From a checkpoint of a small mixture-of-experts model trained on Wikipedia.
Size: 10 layers, width 224, vocabulary 4096, 23.3M parameters.
Below are experts of layer 4 (counted from 0) of a mixture-of-experts language model. Rows are named router (the router's row for the expert), gate (a neuron's input weights, with its number), up (a neuron's input weights, with its number) and show model dimensions 0-111. Each number is 50 + 10 x the weight over its row's rms, rounded and kept within 0 to 99.
After each expert's rows: "mostly gets" lists some tokens that are sent to it at least half of the time. This comes from a sample of Wikipedia text that the model never trained on.

# expert 29
router:47 48 50 68 50 54 61 52 42 40 41 47 63 33 35 44 52 45 48 53 56 50 59 35 51 36 56 36 49 59 55 71 49 65 50 68 40 49 55 85 38 50 45 50 54 52 44 60 83 50 66 53 38 59 49 58 37 46 65 52 46 46 54 64 61 58 48 31 34 46 66 55 54 62 51 45 45 52 66 60 46 55 67 54 50 58 61 42 49 44 22 50 50 56 46 45 48 43 61 43 44 52 53 54 53 59 54 56 61 47 22 51
gate0:58 46 51 58 66 48 50 34 47 57 55 48 53 39 52 66 42 44 46 37 65 50 56 41 32 54 57 45 31 79 52 59 48 43 60 60 72 47 45 58 42 49 67 44 31 43 36 29 65 49 36 61 52 44 61 30 39 37 54 38 52 56 47 45 65 41 66 51 75 63 44 44 60 37 48 54 57 54 48 43 46 46 69 52 65 40 34 60 54 44 57 32 45 48 45 44 52 42 53 39 59 34 58 60 52 50 71 44 66 54 52 52
up0:47 53 38 38 66 52 41 45 50 30 69 57 48 39 53 42 34 44 56 61 23 67 65 52 71 46 39 60 39 69 32 61 61 62 47 46 41 47 48 48 62 40 38 52 35 46 49 59 50 51 62 32 52 51 43 49 53 37 55 58 40 60 57 41 47 75 47 60 47 34 30 45 47 36 47 51 54 54 39 61 44 46 54 57 53 56 35 56 44 55 53 51 56 38 58 48 53 58 59 38 64 61 34 44 57 35 38 58 47 66 70 48
mostly gets: " t", " s", " S", " Br", " E", " br"

# expert 58
router:43 51 51 51 61 56 44 56 38 64 49 58 41 51 64 34 50 41 51 45 49 60 37 49 66 48 45 62 50 43 63 55 51 57 48 61 41 55 56 67 45 59 75 45 50 38 47 36 51 56 41 46 74 53 31 49 55 51 56 48 54 60 56 47 05 49 49 82 44 55 50 45 43 54 45 45 45 66 51 31 50 52 56 51 53 49 42 53 67 42 71 43 45 51 56 51 50 46 55 44 50 48 43 47 46 54 67 58 55 48 62 48
gate0:47 48 54 37 60 46 49 57 35 43 55 53 52 50 41 44 42 50 49 31 57 59 53 58 52 51 58 31 38 65 41 71 50 34 82 52 60 53 63 67 48 60 53 46 40 58 44 32 59 41 58 69 50 48 41 47 47 49 50 56 33 55 56 46 49 48 39 63 46 59 33 40 55 31 47 42 59 48 40 54 56 36 52 59 50 59 46 64 45 49 53 48 24 48 62 40 37 45 47 48 40 40 55 43 39 39 50 64 66 56 66 45
up0:56 53 54 51 74 63 39 47 35 44 65 47 55 58 58 65 36 59 47 50 36 55 43 60 52 39 52 59 55 53 42 61 47 42 38 36 49 40 48 68 74 57 45 51 42 69 68 56 53 55 58 43 46 59 42 46 62 61 41 61 38 38 46 61 44 62 30 41 48 40 32 59 44 38 34 49 62 44 58 63 41 56 64 30 56 40 60 51 64 59 50 55 46 37 53 53 54 59 72 44 71 58 54 44 56 45 56 54 46 46 44 43
mostly gets: "eball", "ansas", "shire", "istan", "wood", " Carolina"

# expert 5
router:56 65 62 54 58 57 47 51 55 49 44 32 52 56 54 45 50 53 50 50 50 50 48 53 40 56 50 61 48 30 22 32 33 76 44 32 58 51 30 53 54 51 58 61 46 37 49 39 46 44 36 66 29 52 45 61 54 46 57 51 53 50 60 72 58 47 52 61 59 46 53 50 41 43 61 43 47 50 38 45 46 46 32 48 65 41 53 55 56 42 26 47 61 41 57 48 63 58 59 54 28 51 49 47 57 46 45 69 45 40 93 48
gate5:48 49 48 39 44 48 60 36 44 45 53 52 66 53 43 54 41 45 47 49 63 47 51 69 56 65 47 56 30 47 46 26 39 49 48 59 36 50 52 61 55 45 51 59 54 47 26 47 59 54 56 51 45 60 55 53 44 74 49 63 42 66 74 40 47 53 38 51 51 64 50 48 60 57 52 45 34 48 56 33 40 43 48 44 29 36 62 52 40 52 49 59 46 59 61 68 68 60 45 58 50 47 67 63 64 34 44 38 59 47 59 45
up5:61 39 46 55 57 49 68 39 49 45 43 33 44 46 60 46 56 59 38 41 36 37 49 45 49 47 32 75 51 52 52 37 52 48 38 43 47 55 36 50 40 42 39 44 64 53 69 57 46 58 42 37 43 55 39 36 65 70 61 51 53 41 32 59 69 56 54 72 58 59 65 36 53 58 56 55 70 46 51 51 42 51 52 56 56 62 47 62 35 49 52 48 51 71 39 55 44 58 51 55 49 34 47 48 38 53 44 52 29 44 39 49
mostly gets: " ft", " el", " sold", " iss", " exhib", " viol"

# expert 66
router:45 48 47 62 45 40 48 55 53 50 44 43 49 56 42 55 44 47 44 42 43 46 43 62 55 54 54 47 46 42 71 46 41 57 48 61 52 49 64 32 59 65 55 48 50 42 56 56 47 53 41 48 60 45 60 55 55 50 43 52 67 41 64 68 67 60 46 36 50 16 43 48 45 48 52 46 41 43 73 30 52 45 34 29 39 58 57 44 71 62 45 56 55 51 50 62 33 63 62 44 60 50 50 51 52 57 46 48 66 46 17 64
gate0:46 39 66 38 71 40 39 44 45 62 62 26 37 40 40 48 45 42 57 42 42 57 69 66 34 19 37 46 45 57 53 49 45 44 57 48 46 46 66 50 51 45 54 40 48 50 29 54 51 68 33 47 51 43 51 45 52 48 61 60 44 54 34 60 55 50 49 45 60 47 53 48 51 48 45 50 64 37 08 43 51 41 62 61 48 55 43 49 48 53 53 34 50 55 61 27 36 50 60 42 42 52 59 47 57 58 53 47 54 53 52 61
up0:44 54 44 32 53 52 38 48 59 45 63 46 65 43 29 28 45 48 42 60 39 36 43 58 58 65 38 49 33 45 40 57 48 44 54 55 56 21 29 58 71 39 53 65 51 52 32 51 47 49 55 51 53 51 66 48 48 46 58 44 37 50 59 22 63 52 40 63 61 42 35 33 60 38 43 49 49 51 55 55 48 66 52 55 42 53 51 46 62 62 50 62 43 46 64 52 46 56 56 52 64 51 47 60 62 47 51 58 53 62 56 43
mostly gets: " th", " such", " known", " same", " im", " due"

# expert 69
router:47 30 37 34 43 43 44 51 50 55 46 50 32 55 45 52 21 48 50 59 72 48 71 70 48 52 53 17 45 61 56 38 36 62 49 53 57 57 35 73 47 50 41 46 43 51 61 54 43 50 52 49 50 51 37 46 53 43 46 39 51 42 56 46 18 53 49 53 56 58 35 57 42 59 59 51 40 49 47 51 51 57 33 49 35 57 45 59 66 55 40 49 68 43 51 42 48 60 44 44 62 48 45 41 51 58 71 52 35 48 23 50
gate0:48 49 57 45 58 47 39 39 45 66 51 42 72 66 37 59 52 46 34 47 50 61 67 64 46 47 46 38 45 53 48 72 49 59 60 56 69 51 49 63 61 44 58 53 38 52 43 45 55 53 56 52 48 44 49 53 49 42 63 42 51 58 38 48 46 42 56 57 66 63 22 49 61 48 51 71 59 51 40 54 56 55 50 46 56 61 30 76 50 37 47 54 58 56 37 47 57 53 55 40 39 54 57 56 73 55 44 57 49 73 43 47
up0:63 39 39 44 60 60 40 46 47 50 61 44 47 55 55 52 51 51 54 60 47 60 51 46 50 54 31 53 47 62 47 75 49 51 55 50 53 46 39 55 58 40 55 61 42 51 57 55 56 51 49 41 59 55 63 50 54 63 39 60 35 21 60 45 60 53 73 60 59 50 44 33 43 60 55 46 45 47 55 48 20 63 56 48 53 49 42 40 54 53 41 42 48 43 79 53 39 52 52 31 64 37 40 36 51 63 46 43 40 56 63 49
mostly gets: " game", " law", " population", " Jim", " village", " Law"

# expert 12
router:31 33 28 41 53 46 49 46 58 61 50 51 36 49 34 57 73 44 42 53 46 85 60 53 31 56 60 33 45 60 53 60 52 73 44 65 36 39 46 41 52 63 67 55 55 35 45 50 59 44 52 53 41 58 47 43 39 55 44 57 51 51 55 33 46 45 48 54 59 47 42 50 58 67 52 51 53 57 89 58 51 42 60 47 47 52 44 53 39 47 53 46 39 48 53 49 47 54 47 55 40 47 41 91 47 46 37 68 51 55 35 47
gate1:44 43 45 51 56 61 46 44 64 51 67 52 42 56 44 59 43 59 25 60 69 51 48 55 34 46 44 53 61 36 43 44 60 53 49 65 58 46 55 45 34 71 66 53 43 43 44 43 51 49 59 47 59 35 49 55 59 41 39 50 40 45 52 45 46 48 51 47 70 36 47 50 48 36 56 53 39 49 62 41 57 43 64 47 39 60 22 64 43 52 63 54 50 41 48 37 67 52 59 60 54 39 50 55 57 37 38 29 52 35 50 46
up1:38 51 48 31 34 50 40 52 46 38 66 55 55 68 60 40 52 41 57 39 43 48 62 38 60 45 62 58 50 60 47 48 65 37 52 72 46 50 33 63 27 60 54 45 55 51 56 49 48 52 48 49 52 29 64 50 35 46 49 57 49 63 49 57 63 49 56 55 59 41 56 36 66 53 60 42 50 57 46 54 50 49 72 46 43 42 45 48 42 55 29 49 41 53 48 64 57 44 59 50 47 46 73 54 50 50 55 40 35 64 43 67
mostly gets: " an", " two", " a", " three", " most", " several"

# expert 72
router:52 34 54 46 49 65 49 43 54 63 44 56 32 59 54 52 10 55 55 55 41 60 50 60 37 60 52 60 54 49 40 22 51 51 42 42 29 48 39 54 47 55 57 33 53 64 56 43 73 49 51 54 37 50 40 59 54 52 47 53 56 57 46 92 35 40 54 46 54 55 39 45 53 55 68 54 48 49 37 50 42 56 66 41 53 46 56 49 52 50 30 50 44 48 51 54 50 52 36 45 80 47 54 53 36 51 32 45 43 61 36 50
gate0:32 51 72 39 44 56 47 37 51 53 53 60 51 42 50 38 29 56 40 32 51 42 67 60 46 53 47 24 65 47 55 46 46 44 56 56 67 61 47 58 42 55 54 48 25 53 50 53 56 60 37 57 40 58 48 32 57 32 49 41 46 56 31 32 62 57 52 47 60 69 26 57 64 45 40 59 70 53 34 49 49 53 54 49 44 44 43 58 50 29 48 50 44 45 47 42 47 56 41 46 40 42 63 58 58 53 51 50 59 58 52 49
up0:59 52 52 43 59 54 53 56 38 33 69 36 49 49 54 35 43 46 50 64 33 52 53 51 38 46 42 58 36 55 52 65 51 65 47 48 54 46 60 62 66 49 54 38 33 54 41 58 66 43 43 40 56 33 72 43 61 46 37 37 19 38 52 54 47 55 44 58 47 36 50 40 46 40 68 47 39 44 55 58 61 64 34 43 44 50 43 45 72 64 43 56 53 43 51 46 42 39 69 31 54 47 56 42 63 40 30 46 52 64 50 35
mostly gets: " round", " under", " pass", " took", " end", " group"

# expert 31
router:55 51 63 29 54 50 50 49 56 47 61 50 26 57 62 40 65 56 60 49 44 45 36 48 71 50 63 42 49 56 46 55 48 35 53 46 72 64 46 45 60 48 47 47 38 49 51 49 58 43 52 69 64 46 58 54 54 45 49 48 51 49 61 49 43 47 50 70 56 63 34 40 50 58 46 53 48 54 72 56 47 49 36 48 56 49 53 51 66 62 55 45 52 43 46 55 54 50 52 50 54 52 57 76 56 60 74 46 46 46 19 55
gate5:36 53 50 35 28 47 57 32 60 48 51 57 59 37 49 55 50 37 37 60 46 47 41 58 36 70 52 55 43 44 60 35 48 44 50 70 44 64 59 53 57 40 47 66 44 37 35 37 57 54 40 49 58 47 47 44 49 61 47 38 47 44 63 42 52 48 48 51 49 40 41 39 50 61 61 57 44 68 47 48 62 44 44 66 32 52 54 34 44 56 71 42 53 78 46 69 52 51 73 59 44 43 58 36 65 27 51 40 61 52 51 53
up5:50 39 59 45 54 51 57 31 41 43 45 43 42 37 49 52 60 53 29 44 56 52 59 45 59 52 54 56 50 47 56 69 52 42 27 40 49 54 64 43 28 45 63 46 25 52 51 47 44 69 48 40 54 53 47 28 58 43 48 35 63 34 58 56 65 54 59 48 57 43 67 44 52 70 48 35 55 50 49 59 58 41 47 55 51 63 37 57 51 40 41 53 43 38 54 53 46 29 53 40 50 61 45 47 44 55 37 55 29 54 57 44
mostly gets: " world", " city", " state", " region", " Championship", " FW"

# expert 25
router:45 54 09 53 44 51 31 54 43 38 53 54 64 42 50 59 24 52 41 55 59 38 41 55 47 41 20 25 51 63 46 44 55 58 48 42 55 52 26 53 52 44 56 47 43 49 45 51 54 51 36 59 65 51 41 41 57 55 56 46 55 50 44 35 67 57 54 25 38 54 51 46 57 63 34 61 59 48 26 63 50 55 34 59 37 56 56 50 42 51 60 53 45 47 45 38 51 51 35 60 43 47 41 61 51 62 41 51 59 53 40 49
gate2:42 57 25 40 54 51 45 48 53 54 49 54 35 52 63 78 31 37 50 25 43 59 50 44 62 62 44 49 54 59 48 49 55 68 36 61 37 60 43 55 57 54 52 42 41 49 38 53 57 57 62 50 61 50 46 51 65 46 54 38 62 34 34 63 45 39 64 49 57 68 41 54 48 49 30 50 55 55 51 59 52 66 54 26 40 31 50 56 62 58 31 25 46 54 45 58 31 52 67 43 43 39 47 50 55 65 48 50 34 52 40 48
up2:36 57 50 59 57 40 52 59 48 49 46 57 57 45 35 51 40 49 24 28 59 56 43 62 34 51 53 60 49 57 40 47 56 51 58 72 52 34 52 55 46 59 42 48 72 43 35 38 47 47 43 48 56 47 42 20 52 61 49 49 58 56 67 45 62 63 56 53 58 50 50 47 49 53 46 65 64 46 65 53 57 51 70 59 52 50 71 44 52 49 69 52 52 36 50 38 48 53 46 47 51 38 55 36 41 31 43 54 55 61 59 39
mostly gets: " Al", " l", " ar", " T", " Am", " South"